Below are experts of layer 2 (counted from 0) of a mixture-of-experts language model. Rows are named router (the router's row for the expert), gate (a neuron's input weights, with its number), up (a neuron's input weights, with its number) and show model dimensions 192-223. Each number is 200 + 40 x the weight over its row's rms, rounded and kept within 0 to 999.
After each expert's rows: "gets" lists some tokens that make up at least twice as much of what it gets as of all text. This comes from a sample of Wikipedia text that the model never trained on. Tokens count by the router's weight.

# expert 22
router,156,162,161,231,227,157,211,277,182,177,154,216,222,210,262,226,222,222,206,187,144,189,169,164,233,297,194,231,244,186,195,250
gate0,181,211,192,206,224,151,168,177,178,194,160,181,237,178,213,234,271,209,235,144,229,160,201,224,242,211,211,219,212,264,174,223
up0,184,199,185,186,137,295,272,172,179,213,108,239,297,136,192,186,179,225,198,152,233,198,241,221,168,266,177,216,273,233,153,177
gate1,255,230,218,158,200,171,253,223,212,164,250,246,151,205,199,200,165,258,213,148,256,181,221,191,195,226,192,216,266,272,170,181
up1,201,172,247,231,225,176,202,179,224,157,221,150,122,175,189,171,148,270,174,275,167,195,197,166,182,125,163,209,230,157,149,213
gate2,151,171,246,148,157,219,234,268,181,218,173,224,287,174,252,225,231,237,245,215,207,164,188,246,270,237,243,224,227,184,214,262
up2,168,178,183,245,249,245,203,166,208,128,161,194,191,160,224,192,159,268,190,168,227,206,216,226,245,225,259,276,202,255,147,297
gate3,195,232,220,235,189,181,260,178,212,173,221,165,221,210,185,159,248,158,154,249,206,183,187,192,174,163,255,181,248,132,199,229
up3,213,195,226,236,193,258,178,201,238,178,147,185,227,217,206,243,185,211,170,201,207,222,178,199,162,131,213,181,208,189,162,195
gate4,146,128,184,180,221,112,208,217,210,189,246,175,157,183,271,240,242,139,236,182,176,207,214,259,231,152,193,232,220,218,210,212
up4,192,255,243,260,194,204,124,195,238,238,215,152,257,184,219,139,163,226,193,283,291,197,200,177,161,236,141,224,159,270,242,171
gets: " to", " for", " on", " with", " from", " by"

# expert 28
router,132,201,147,233,207,156,135,222,211,179,175,183,235,149,202,241,214,220,227,176,186,110,163,188,235,223,263,221,218,208,189,280
gate0,164,200,212,263,190,131,186,180,168,237,209,171,196,240,245,193,208,214,160,206,202,175,165,170,197,153,138,181,219,280,191,258
up0,182,149,206,164,204,133,226,223,193,271,230,229,148,257,199,112,230,238,220,191,160,246,168,151,211,199,174,183,224,280,211,223
gate1,234,225,165,162,239,201,169,240,199,231,222,254,198,79,255,248,179,164,208,129,192,168,213,234,214,160,209,243,197,195,244,228
up1,250,155,206,190,166,217,223,187,205,277,238,227,130,197,163,248,220,229,163,192,277,211,207,209,242,229,209,214,178,145,229,227
gate2,217,141,217,241,131,147,184,153,143,219,183,152,193,215,212,214,136,170,184,228,194,193,198,145,199,182,168,146,197,211,125,179
up2,119,220,205,153,192,198,166,229,163,182,173,155,231,265,201,267,282,110,235,212,218,238,171,206,193,174,231,264,221,209,203,273
gate3,187,142,188,266,158,187,198,247,221,189,202,162,210,157,263,260,177,213,174,180,240,183,227,208,182,234,157,224,216,282,132,232
up3,208,230,225,232,229,217,185,239,192,169,134,225,221,161,152,158,186,245,136,224,107,242,246,240,144,222,191,237,154,178,199,150
gate4,137,233,175,271,233,192,189,252,226,199,238,178,202,200,236,223,229,260,162,183,225,152,129,245,274,117,194,183,208,255,159,217
up4,217,189,248,211,195,220,141,181,219,266,222,255,167,163,171,142,173,199,210,201,117,193,238,149,188,190,273,248,238,234,206,230
gets: " (", " |", "'s", " | ", ",", " |  |"

# expert 20
router,193,221,157,224,205,155,197,302,213,243,154,124,202,133,231,175,142,249,167,235,201,66,209,207,244,196,214,179,193,248,196,276
gate0,196,224,217,180,151,215,138,244,278,232,199,185,198,153,212,264,185,144,297,220,195,203,242,179,169,184,161,248,184,261,119,198
up0,180,215,180,183,124,175,233,164,235,253,219,193,144,207,166,159,260,161,266,161,145,173,241,216,172,179,215,244,219,146,252,233
gate1,200,226,192,187,217,262,188,154,172,212,162,142,184,224,223,205,256,167,195,196,231,187,240,187,185,155,229,254,218,179,198,217
up1,171,181,187,256,182,272,183,132,282,188,206,185,188,187,231,153,212,164,187,226,132,206,140,126,181,200,201,278,197,177,135,190
gate2,168,292,198,225,224,266,204,178,215,173,205,276,257,57,290,138,234,144,228,231,225,208,193,206,193,181,173,180,240,287,252,180
up2,128,205,238,161,197,141,195,229,142,179,195,219,173,157,242,236,115,213,188,174,199,244,287,159,192,202,233,268,223,138,286,253
gate3,144,224,200,172,247,180,156,261,221,180,177,251,235,187,188,214,219,148,283,288,161,167,271,235,171,257,204,225,256,264,193,193
up3,220,197,237,158,184,163,230,238,252,196,148,227,216,156,126,204,238,179,197,221,210,223,202,164,174,162,184,281,221,229,144,190
gate4,230,156,224,195,193,195,239,112,136,171,174,155,185,214,172,205,202,227,237,267,236,261,196,210,132,145,222,255,217,234,232,210
up4,140,183,159,206,261,152,173,185,242,168,195,182,149,242,231,188,188,226,162,195,252,196,154,200,155,164,242,161,183,193,221,256
gets: "–", ")", "| ", " |", " to ", " | "

# expert 30
router,133,166,219,211,195,152,163,240,228,189,161,178,243,186,195,190,204,192,210,156,210,87,177,138,223,181,203,211,301,284,188,288
gate0,241,186,127,275,273,253,198,292,153,207,233,198,224,159,233,222,230,145,215,206,104,185,278,239,218,215,194,201,232,104,250,183
up0,168,245,249,221,146,80,165,160,264,147,242,210,205,250,170,146,186,260,260,174,241,153,94,195,183,226,239,199,194,225,205,217
gate1,272,236,196,213,208,252,181,207,209,212,171,197,228,120,261,169,121,207,220,189,213,164,196,248,242,151,210,164,206,139,246,236
up1,172,214,214,214,240,212,236,229,190,204,253,134,242,212,226,267,212,230,230,251,242,166,226,231,255,195,222,118,200,212,246,256
gate2,158,148,229,227,191,147,193,274,195,224,210,252,194,218,213,233,198,193,185,278,178,146,198,216,162,229,219,224,212,176,187,241
up2,240,215,206,150,209,227,169,159,260,185,203,152,133,179,212,130,171,165,210,164,192,229,168,248,126,197,146,164,221,228,263,217
gate3,203,199,161,156,181,174,196,164,163,188,193,215,176,202,263,134,189,216,152,216,206,193,240,182,186,232,211,244,190,176,251,169
up3,145,231,144,168,213,212,183,159,244,214,171,167,205,234,185,250,219,111,174,221,176,176,265,182,182,159,163,149,230,193,227,145
gate4,224,242,83,239,155,216,204,214,204,165,175,194,179,212,148,157,197,249,203,185,189,198,218,201,182,204,260,158,144,180,275,133
up4,173,245,237,178,211,239,195,281,171,125,147,282,312,242,191,164,218,193,216,235,213,191,190,142,216,235,133,217,229,269,171,251
gets: ".", ",", ", ", "°", "–", "′"

# expert 5
router,144,194,161,154,224,222,243,233,174,168,134,192,211,211,210,211,182,182,178,176,185,136,136,199,246,197,203,213,253,208,231,268
gate0,190,220,185,138,179,256,206,226,140,169,187,206,148,218,195,179,169,139,143,234,198,241,108,234,191,221,122,136,206,150,211,166
up0,182,99,273,244,201,177,178,219,290,223,183,186,246,178,197,157,200,266,193,231,238,112,295,174,233,205,252,179,252,141,200,239
gate1,206,234,157,202,261,221,206,269,222,128,157,176,133,207,232,200,126,163,183,253,159,217,94,240,209,259,193,229,277,148,223,181
up1,183,146,251,198,156,196,200,136,202,303,199,236,278,174,199,174,226,194,213,145,222,130,262,140,183,160,235,176,171,238,216,239
gate2,240,174,97,227,253,171,138,155,181,165,173,161,168,145,236,208,200,115,228,188,171,160,205,184,197,135,174,301,175,232,174,203
up2,130,264,121,195,164,247,163,126,162,165,216,169,246,155,211,228,254,244,185,249,178,165,186,218,199,179,194,200,160,224,181,203
gate3,169,210,187,123,283,223,205,248,228,155,204,228,201,180,207,224,237,199,182,220,252,191,197,128,189,149,208,242,237,188,187,145
up3,239,196,169,181,163,163,248,238,242,112,187,183,170,168,192,139,116,211,229,219,221,159,242,168,246,192,204,184,200,263,143,191
gate4,205,194,236,220,188,211,198,232,226,213,160,198,216,154,209,207,215,216,148,304,239,162,201,205,158,206,237,205,166,176,237,158
up4,134,225,233,196,205,192,197,187,194,148,237,200,270,167,246,176,205,188,206,166,211,234,202,205,222,214,235,204,240,239,228,196
gets: "===", "==", " ===", " ==", "\"", "."

# expert 4
router,138,217,184,232,162,188,186,203,217,134,160,134,236,195,212,171,221,164,177,163,186,148,145,233,263,208,231,194,222,197,174,276
gate0,190,281,169,222,221,212,210,235,210,180,228,112,138,244,263,220,223,205,239,228,99,165,198,258,200,147,287,262,238,195,181,235
up0,166,206,247,238,197,175,113,245,144,209,158,274,183,174,209,209,267,250,220,255,276,177,195,207,169,204,259,179,168,269,208,144
gate1,169,214,278,236,228,197,161,236,107,239,149,205,229,160,232,241,211,183,253,238,195,216,195,153,217,207,216,205,225,182,248,194
up1,216,168,223,264,217,230,253,231,204,164,255,176,145,197,210,204,251,228,145,272,233,213,223,169,286,241,233,149,216,223,255,262
gate2,174,187,134,175,211,235,204,140,212,147,203,236,175,244,217,216,235,187,191,190,246,198,244,204,169,233,197,106,195,182,189,202
up2,250,213,262,191,223,189,224,181,123,160,191,166,253,80,172,160,149,202,174,235,128,227,224,199,177,211,277,218,133,213,262,193
gate3,149,124,99,206,211,242,179,288,173,163,235,206,191,200,217,208,129,151,216,291,171,195,164,201,135,185,203,152,194,216,190,271
up3,170,270,167,198,118,180,342,159,171,161,245,154,270,275,181,260,204,247,212,229,149,157,185,142,295,228,226,200,264,158,204,175
gate4,171,214,316,218,258,161,150,228,218,131,143,163,263,174,184,177,143,230,167,223,130,160,199,183,201,233,244,239,200,192,229,150
up4,182,134,167,171,215,162,212,219,211,148,257,211,172,246,170,195,194,151,146,181,175,167,237,213,166,222,234,243,142,152,149,131
gets: "\n\n", "on", "ian", "'", "or", "an"

# expert 10
router,133,172,148,224,238,175,140,228,203,221,160,173,195,261,238,168,183,203,251,139,152,104,188,167,251,166,179,254,222,270,184,275
gate0,153,208,200,162,242,168,242,207,168,121,163,182,174,188,164,239,147,203,182,123,142,179,234,164,216,155,178,173,251,221,327,213
up0,194,192,207,180,147,221,226,239,218,252,174,116,219,205,161,197,235,158,226,162,151,246,252,247,161,184,187,240,219,184,215,166
gate1,295,155,207,260,222,147,193,262,258,210,139,166,190,166,293,201,152,190,330,190,207,178,176,229,238,216,132,237,232,228,201,230
up1,243,238,140,154,226,244,286,200,192,126,212,138,147,231,199,209,139,235,209,223,308,199,252,208,274,183,205,171,197,197,244,282
gate2,207,181,184,177,198,149,193,173,246,192,210,169,129,211,189,181,214,149,258,170,208,222,190,210,142,260,242,265,195,171,249,214
up2,210,182,199,212,167,133,212,221,156,207,196,177,124,196,209,211,204,264,240,212,132,202,241,219,187,148,241,242,257,211,232,232
gate3,198,193,259,169,213,210,265,241,106,193,256,218,236,171,270,181,220,183,189,236,186,189,206,264,230,201,94,195,187,199,274,232
up3,207,252,239,182,272,209,270,261,226,188,255,191,217,188,216,222,218,216,207,211,162,210,217,232,172,194,164,164,253,238,163,212
gate4,186,243,159,190,272,248,149,258,195,227,178,234,236,210,267,122,219,241,214,172,190,190,145,188,266,191,181,212,177,215,168,167
up4,217,185,187,153,250,232,135,277,199,233,205,180,193,259,198,90,159,201,186,174,256,209,207,165,262,181,213,228,239,184,150,207
gets: "2", "1", "4", "5", "10", "6"

# expert 14
router,141,207,193,222,227,186,159,217,162,163,164,172,204,195,215,257,214,184,197,160,192,140,136,214,212,249,216,207,240,199,243,315
gate0,259,218,208,194,155,141,192,284,197,190,183,156,128,279,197,212,127,212,142,110,152,229,160,199,204,213,227,179,205,221,159,223
up0,272,139,188,184,157,165,275,183,258,176,171,125,185,172,200,248,237,154,188,240,151,155,206,239,165,172,189,151,219,123,198,326
gate1,256,181,199,179,214,182,181,239,175,180,196,144,218,226,204,129,153,138,246,195,211,205,188,168,190,169,171,116,265,285,153,155
up1,132,187,233,238,259,191,216,210,214,169,190,222,175,164,175,173,193,174,271,193,246,234,203,135,212,243,216,282,217,183,239,210
gate2,217,184,216,221,199,169,289,255,221,134,207,96,179,206,197,231,162,216,176,242,251,264,267,156,265,196,276,190,214,171,210,211
up2,162,131,205,258,229,148,210,188,151,292,234,210,230,130,172,147,190,199,167,277,165,194,216,141,171,275,193,128,196,176,246,201
gate3,208,208,226,178,155,217,187,214,179,130,211,184,174,222,225,205,176,197,195,264,203,225,182,196,244,220,202,230,204,205,197,198
up3,213,226,220,226,272,250,207,211,193,136,221,241,129,256,207,228,188,196,212,220,185,265,198,229,204,253,192,280,222,225,181,159
gate4,99,177,205,231,241,238,148,154,165,154,174,240,215,207,230,182,258,158,138,234,151,157,139,210,217,212,238,176,190,202,145,150
up4,187,175,206,270,156,184,189,219,151,170,167,278,188,232,231,221,213,257,259,182,327,284,203,174,193,205,137,182,217,194,243,223
gets: ".", ", and", " and", ").", "s.", ","

# expert 0
router,158,233,139,198,206,173,149,251,202,248,115,146,296,226,243,209,174,143,202,203,158,109,134,179,178,224,255,224,232,178,184,246
gate0,193,212,191,189,209,211,198,203,256,178,219,228,194,96,170,193,183,227,235,144,217,205,197,238,151,209,239,204,241,248,218,219
up0,239,157,182,113,215,278,195,171,178,219,156,233,254,217,212,144,224,203,201,189,202,268,138,169,168,169,255,201,152,172,201,186
gate1,192,201,203,174,136,217,169,252,59,197,265,182,198,265,216,138,176,242,228,213,159,227,213,168,183,166,167,171,285,196,127,198
up1,221,241,319,262,237,174,205,182,234,219,125,189,192,156,191,248,173,243,234,208,200,216,268,190,150,231,175,167,212,185,201,271
gate2,210,206,192,284,270,213,240,196,237,202,120,234,180,117,262,236,185,341,137,179,222,139,232,242,223,220,129,270,186,176,161,194
up2,145,152,145,260,210,232,163,264,177,189,248,221,192,147,116,172,233,130,201,181,237,215,157,273,142,211,233,156,218,332,200,238
gate3,180,197,196,255,191,178,168,181,199,234,243,217,177,163,167,234,236,296,201,199,197,166,202,187,159,171,232,148,146,203,261,234
up3,196,224,209,206,152,205,184,182,127,159,217,212,198,185,242,177,110,178,242,246,267,187,244,174,154,254,238,216,202,199,145,163
gate4,229,251,163,126,218,234,188,278,174,155,193,145,222,147,219,215,227,150,206,179,188,147,181,254,190,239,223,185,232,311,233,182
up4,231,224,105,197,162,189,252,236,192,199,175,230,248,168,189,214,149,205,235,233,202,192,193,226,194,157,189,153,196,173,215,203
gets: "\n", "\n\n", "|", ":", ";", " s"

# expert 23
router,132,198,152,235,198,199,165,190,185,185,162,212,188,176,223,207,174,209,170,159,158,77,133,161,131,269,222,209,256,168,214,304
gate0,173,189,186,149,253,130,199,176,199,170,193,217,154,147,220,304,150,192,200,260,127,135,196,216,189,152,249,203,155,173,220,195
up0,179,209,159,201,144,183,179,203,294,202,174,166,138,236,166,189,239,241,272,164,228,224,171,211,161,218,218,214,115,162,206,219
gate1,192,221,176,197,216,234,274,244,227,182,183,169,228,197,154,158,194,181,173,218,277,205,209,229,191,211,180,162,294,221,233,187
up1,273,237,205,202,224,191,245,176,136,193,259,162,213,216,191,166,175,241,193,207,192,145,169,191,152,206,162,264,166,174,180,273
gate2,167,174,176,223,205,174,108,219,263,229,203,268,240,135,241,205,140,215,268,217,235,208,173,213,206,224,200,172,213,211,161,213
up2,215,175,156,223,244,188,182,167,192,214,226,198,141,301,220,164,154,176,222,208,146,244,162,173,164,243,227,169,284,187,278,154
gate3,147,234,156,151,226,195,204,211,191,119,180,117,225,185,212,221,146,252,186,262,294,174,194,229,203,185,261,216,142,199,249,229
up3,161,184,245,208,230,160,268,206,132,211,186,215,203,214,170,139,165,257,222,255,180,226,236,157,171,171,207,157,186,209,246,176
gate4,204,147,172,170,202,141,214,205,209,215,156,160,151,262,207,156,192,212,163,251,113,163,230,124,192,152,204,271,250,246,202,212
up4,252,214,258,231,145,117,216,254,252,224,128,206,159,213,217,201,226,266,157,240,222,296,291,220,212,147,251,175,210,161,238,223
gets: " ", "\"", ")", "-", "3", "'s"

# expert 27
router,136,192,179,216,241,149,149,228,188,160,153,190,218,188,223,142,182,191,125,191,218,157,159,164,244,203,230,206,193,199,178,262
gate0,133,230,199,220,203,153,229,214,195,194,182,183,183,164,251,213,207,205,164,229,234,203,245,232,186,226,259,210,232,264,217,201
up0,174,220,233,229,186,148,168,141,203,201,152,229,221,183,193,145,151,245,260,162,136,203,198,198,221,228,221,207,209,171,153,175
gate1,230,167,148,160,161,182,211,250,188,194,163,198,167,156,175,305,202,211,160,155,241,176,267,223,262,174,130,208,220,211,166,154
up1,275,281,240,226,105,206,225,191,196,225,178,241,179,184,167,226,191,221,269,275,117,206,232,241,200,209,234,268,167,216,200,218
gate2,226,219,190,154,160,154,181,224,183,186,255,158,175,271,238,139,195,197,225,228,217,195,213,227,193,191,175,102,253,261,216,187
up2,222,186,153,176,208,140,195,253,238,220,243,242,163,281,181,166,222,163,233,146,188,212,226,220,119,155,223,137,185,232,234,186
gate3,150,199,212,208,138,209,193,189,230,233,229,199,206,197,213,213,201,219,208,235,243,186,162,227,204,232,160,197,215,223,239,167
up3,151,140,203,219,145,253,237,207,247,211,200,231,90,233,197,239,144,276,146,235,218,228,260,208,230,179,178,201,196,170,190,148
gate4,234,148,214,209,140,181,193,239,163,157,144,181,197,160,159,172,164,155,161,186,155,199,230,194,209,239,121,214,182,206,205,155
up4,207,180,181,237,168,218,122,250,164,194,112,124,198,178,221,199,188,205,245,177,213,186,269,200,181,238,186,145,159,280,168,142
gets: " The", " of the", " of", " the", " a", "The"

# expert 12
router,217,217,130,210,202,177,182,254,191,151,90,180,251,177,240,206,202,167,168,198,170,23,191,169,289,198,214,159,274,224,158,215
gate0,145,295,104,195,198,189,139,186,139,170,219,263,304,216,197,228,251,117,185,251,191,170,206,165,144,219,253,184,201,260,170,147
up0,253,191,259,130,195,231,253,113,157,206,308,173,261,150,198,168,147,189,220,151,220,199,223,154,228,189,236,174,223,213,215,172
gate1,217,152,221,197,168,205,147,295,160,174,185,96,152,205,269,175,169,239,160,248,194,164,166,184,257,182,157,205,198,148,163,196
up1,205,169,190,256,217,224,268,216,203,204,135,114,208,181,233,116,156,199,227,230,204,225,209,171,239,236,281,226,249,169,140,180
gate2,190,197,176,240,225,234,264,243,236,184,212,224,138,228,205,189,143,202,211,172,256,201,183,197,270,221,181,109,199,294,205,251
up2,200,197,177,207,156,144,148,212,150,148,115,211,192,173,250,177,140,164,221,187,177,192,219,201,195,200,246,204,248,203,194,258
gate3,164,176,210,219,189,227,222,152,214,159,224,257,190,219,224,195,235,132,205,235,273,195,257,287,161,286,181,221,187,163,247,177
up3,173,184,208,173,103,226,245,147,231,213,149,237,242,191,184,181,207,170,151,199,168,182,217,255,258,219,132,138,150,103,244,208
gate4,148,241,175,218,164,133,292,190,230,251,259,235,235,144,175,251,274,265,208,196,185,260,216,264,186,236,210,205,164,152,165,205
up4,160,168,281,209,213,191,148,183,249,169,107,249,132,268,211,170,215,241,192,145,131,193,184,153,225,200,209,234,204,289,149,206
gets: "| ", "|", "-", "The", "- ", "="

# expert 19
router,203,196,207,173,188,142,148,252,145,183,162,141,180,216,250,195,210,151,254,171,173,127,177,200,275,211,286,213,263,209,213,256
gate0,265,150,163,154,187,204,189,268,118,153,211,192,206,229,194,204,219,152,199,243,244,208,210,178,260,192,251,220,217,274,181,163
up0,197,244,179,217,149,176,190,154,194,283,174,199,229,120,228,173,194,191,163,134,217,198,164,176,223,180,183,152,166,233,138,198
gate1,133,176,162,207,216,210,212,247,212,116,219,148,138,219,248,155,166,262,205,181,214,175,195,158,243,140,187,189,209,239,182,250
up1,131,150,146,206,247,213,154,165,188,146,188,132,106,253,290,184,160,232,225,185,222,173,186,188,293,183,172,219,206,204,235,243
gate2,211,219,112,62,178,180,185,195,232,104,166,119,212,234,232,179,211,243,198,179,225,224,218,181,188,155,168,166,209,190,239,208
up2,177,223,120,288,213,183,132,131,231,215,250,153,211,200,204,168,225,187,290,210,150,159,205,178,194,97,174,261,180,239,257,219
gate3,192,237,105,150,155,201,241,180,183,153,164,237,302,180,250,155,177,212,132,149,235,212,214,177,206,261,180,206,240,220,218,208
up3,205,198,176,204,250,235,264,172,260,192,143,217,173,235,149,272,146,238,187,182,273,209,220,233,204,206,87,220,135,164,197,149
gate4,148,122,199,171,233,167,198,281,213,142,141,142,240,236,249,231,183,239,182,153,226,169,211,149,236,230,217,183,227,254,196,195
up4,197,141,199,175,168,192,102,233,166,157,171,210,135,259,254,164,209,202,239,182,180,177,184,218,205,83,235,193,137,207,180,191
gets: " in", "2", ",", " in the", " in ", "1"

# expert 16
router,187,223,178,254,241,151,215,228,198,166,148,194,202,178,245,207,243,176,185,171,161,123,195,172,257,205,216,194,232,195,192,306
gate0,180,207,228,194,264,227,197,254,244,213,225,210,189,165,285,215,217,112,291,200,222,148,160,211,248,184,200,195,205,261,258,236
up0,215,163,235,223,151,263,216,160,157,143,243,154,272,162,223,215,217,162,201,191,147,177,202,209,190,214,206,166,175,207,150,222
gate1,199,219,159,243,248,198,198,228,198,261,195,175,194,144,283,170,154,245,203,207,207,214,95,199,276,248,140,214,209,164,255,200
up1,141,188,251,102,142,178,254,172,195,129,214,224,184,148,184,242,220,198,181,173,197,159,193,208,168,132,189,185,175,151,170,262
gate2,185,263,162,217,215,208,187,245,262,269,166,185,240,125,214,275,178,178,98,170,237,234,267,224,206,221,201,184,214,185,230,131
up2,248,197,187,218,240,235,237,206,244,202,215,199,185,179,213,195,153,181,199,240,195,173,170,197,164,181,132,148,215,278,163,159
gate3,155,207,192,113,178,195,164,155,222,168,185,209,161,123,248,218,142,217,198,220,204,187,144,147,183,158,150,195,197,175,227,293
up3,230,247,152,224,123,183,228,207,202,159,201,205,137,202,183,143,222,210,172,210,236,212,224,101,248,145,187,142,188,224,258,222
gate4,151,233,215,172,243,172,131,150,180,259,181,150,209,283,215,199,180,216,256,184,190,177,221,183,245,189,236,246,204,172,249,174
up4,180,151,251,138,136,176,184,220,194,190,195,137,155,229,146,197,240,263,194,239,219,181,196,190,226,210,227,211,238,188,338,225
gets: ".", "0", "4", "3", "5", "7"

# expert 1
router,177,244,191,199,202,147,217,251,194,159,219,155,224,152,223,243,164,171,176,197,191,62,180,174,259,184,222,204,208,225,184,306
gate0,235,122,124,250,245,164,187,182,178,133,258,204,150,212,251,224,198,204,108,153,213,160,207,235,257,166,194,174,205,165,222,189
up0,170,219,214,174,268,229,149,204,262,135,258,180,197,105,248,243,195,291,147,272,232,159,190,155,90,125,255,234,257,130,194,187
gate1,171,218,218,235,220,164,229,188,196,180,183,200,187,205,193,155,193,206,195,68,222,157,240,228,174,166,286,247,210,190,212,171
up1,159,268,216,222,244,194,243,225,209,292,223,204,121,196,270,222,192,194,198,214,207,165,208,218,166,173,247,123,147,270,171,222
gate2,180,217,122,198,179,213,128,276,226,278,177,239,148,211,172,168,132,208,207,220,207,181,205,185,140,203,178,233,201,220,187,158
up2,233,239,190,245,281,265,134,231,175,209,245,189,140,190,256,173,167,204,194,187,238,195,191,184,171,148,257,220,212,251,221,179
gate3,186,176,185,197,219,219,243,210,190,144,212,158,123,234,285,255,243,138,224,237,197,194,211,186,198,162,190,198,202,242,256,266
up3,258,210,194,246,143,255,257,164,197,172,244,196,196,257,251,220,240,214,190,210,287,148,158,167,232,224,142,88,230,180,194,224
gate4,228,194,141,215,203,191,178,157,221,172,165,203,152,173,252,228,137,176,176,145,151,164,204,168,184,190,192,210,193,221,148,214
up4,226,214,248,181,250,214,240,213,224,215,191,164,198,126,276,259,152,218,188,184,228,197,200,145,189,269,283,215,192,223,128,199
gets: " | ", "; ", " |", "0", " |  |", ")"

# expert 24
router,197,229,142,200,206,149,166,217,219,181,137,142,162,192,231,212,189,219,180,156,162,105,175,233,190,216,266,206,245,267,164,291
gate0,210,225,195,216,150,209,163,307,140,201,143,199,290,190,257,179,142,237,138,224,189,166,193,236,214,194,245,184,240,195,262,172
up0,243,221,215,243,203,211,193,238,155,226,79,223,233,149,175,154,175,279,157,184,208,183,202,248,156,205,152,168,170,233,134,149
gate1,192,186,259,256,170,194,245,223,157,190,218,225,246,240,223,174,169,202,254,294,244,133,235,205,193,204,270,212,182,219,222,237
up1,186,155,179,204,187,199,240,191,203,244,215,118,123,98,175,222,204,225,191,140,161,180,113,160,176,172,241,160,183,207,245,212
gate2,143,235,201,158,155,212,255,152,195,265,268,205,132,218,146,193,173,231,224,264,181,169,126,212,143,204,245,208,196,234,295,193
up2,204,239,134,196,205,191,206,114,223,180,171,252,162,151,194,231,175,265,155,179,137,196,206,252,160,212,162,225,131,169,225,234
gate3,179,221,246,208,184,199,131,187,206,183,149,220,143,142,264,268,188,189,218,101,188,237,227,157,280,198,244,159,119,179,233,282
up3,254,220,222,217,225,236,165,228,112,192,176,230,251,262,261,173,210,142,258,136,226,189,283,227,206,142,210,157,226,222,173,199
gate4,187,174,154,224,246,204,102,251,231,210,115,254,176,210,216,221,206,229,227,235,195,222,193,198,240,183,234,247,192,237,174,233
up4,241,224,116,174,283,184,202,198,235,190,160,254,198,177,202,180,212,145,282,135,141,182,212,192,150,124,231,190,164,257,167,210
gets: "1", "2", "3", "21", "4", "18"

# expert 21
router,191,224,217,231,228,162,186,287,207,128,188,197,185,228,233,204,214,214,209,184,159,101,196,142,250,192,287,139,241,234,209,268
gate0,235,165,218,190,200,153,156,210,216,203,192,129,208,236,202,193,95,153,229,199,178,192,171,208,176,135,123,210,210,125,197,208
up0,229,210,212,297,243,135,168,165,177,161,225,213,237,242,222,110,166,185,203,202,224,157,236,175,153,186,248,122,238,176,246,213
gate1,257,215,220,257,193,155,161,218,190,220,213,162,183,206,234,198,209,164,195,254,221,173,257,188,205,174,209,180,270,144,197,161
up1,141,159,170,172,237,196,206,206,221,169,172,224,148,192,189,200,205,236,194,155,170,234,143,224,193,129,96,219,153,212,175,224
gate2,153,202,246,191,239,180,223,151,221,150,219,298,274,184,156,252,203,199,191,203,221,196,185,211,159,225,185,235,274,205,237,185
up2,183,184,135,196,212,225,194,203,160,103,193,255,228,226,230,211,204,205,186,159,179,212,272,233,156,139,166,179,241,136,197,172
gate3,142,191,212,191,213,201,206,207,173,247,193,230,221,184,190,273,205,165,195,163,190,224,176,211,239,232,149,180,224,259,115,162
up3,189,182,223,183,132,190,286,198,160,269,207,169,189,168,158,139,208,227,164,216,151,143,180,222,252,195,183,166,269,181,175,174
gate4,157,230,240,203,241,179,223,176,163,246,184,165,185,265,211,180,224,130,149,172,206,230,129,229,173,211,140,147,249,226,225,213
up4,284,216,283,190,202,178,148,264,170,141,192,142,220,243,242,212,197,152,184,187,246,161,184,222,211,210,202,147,162,114,142,144
gets: "\n", " | ", "–", "| ", "; ", " |"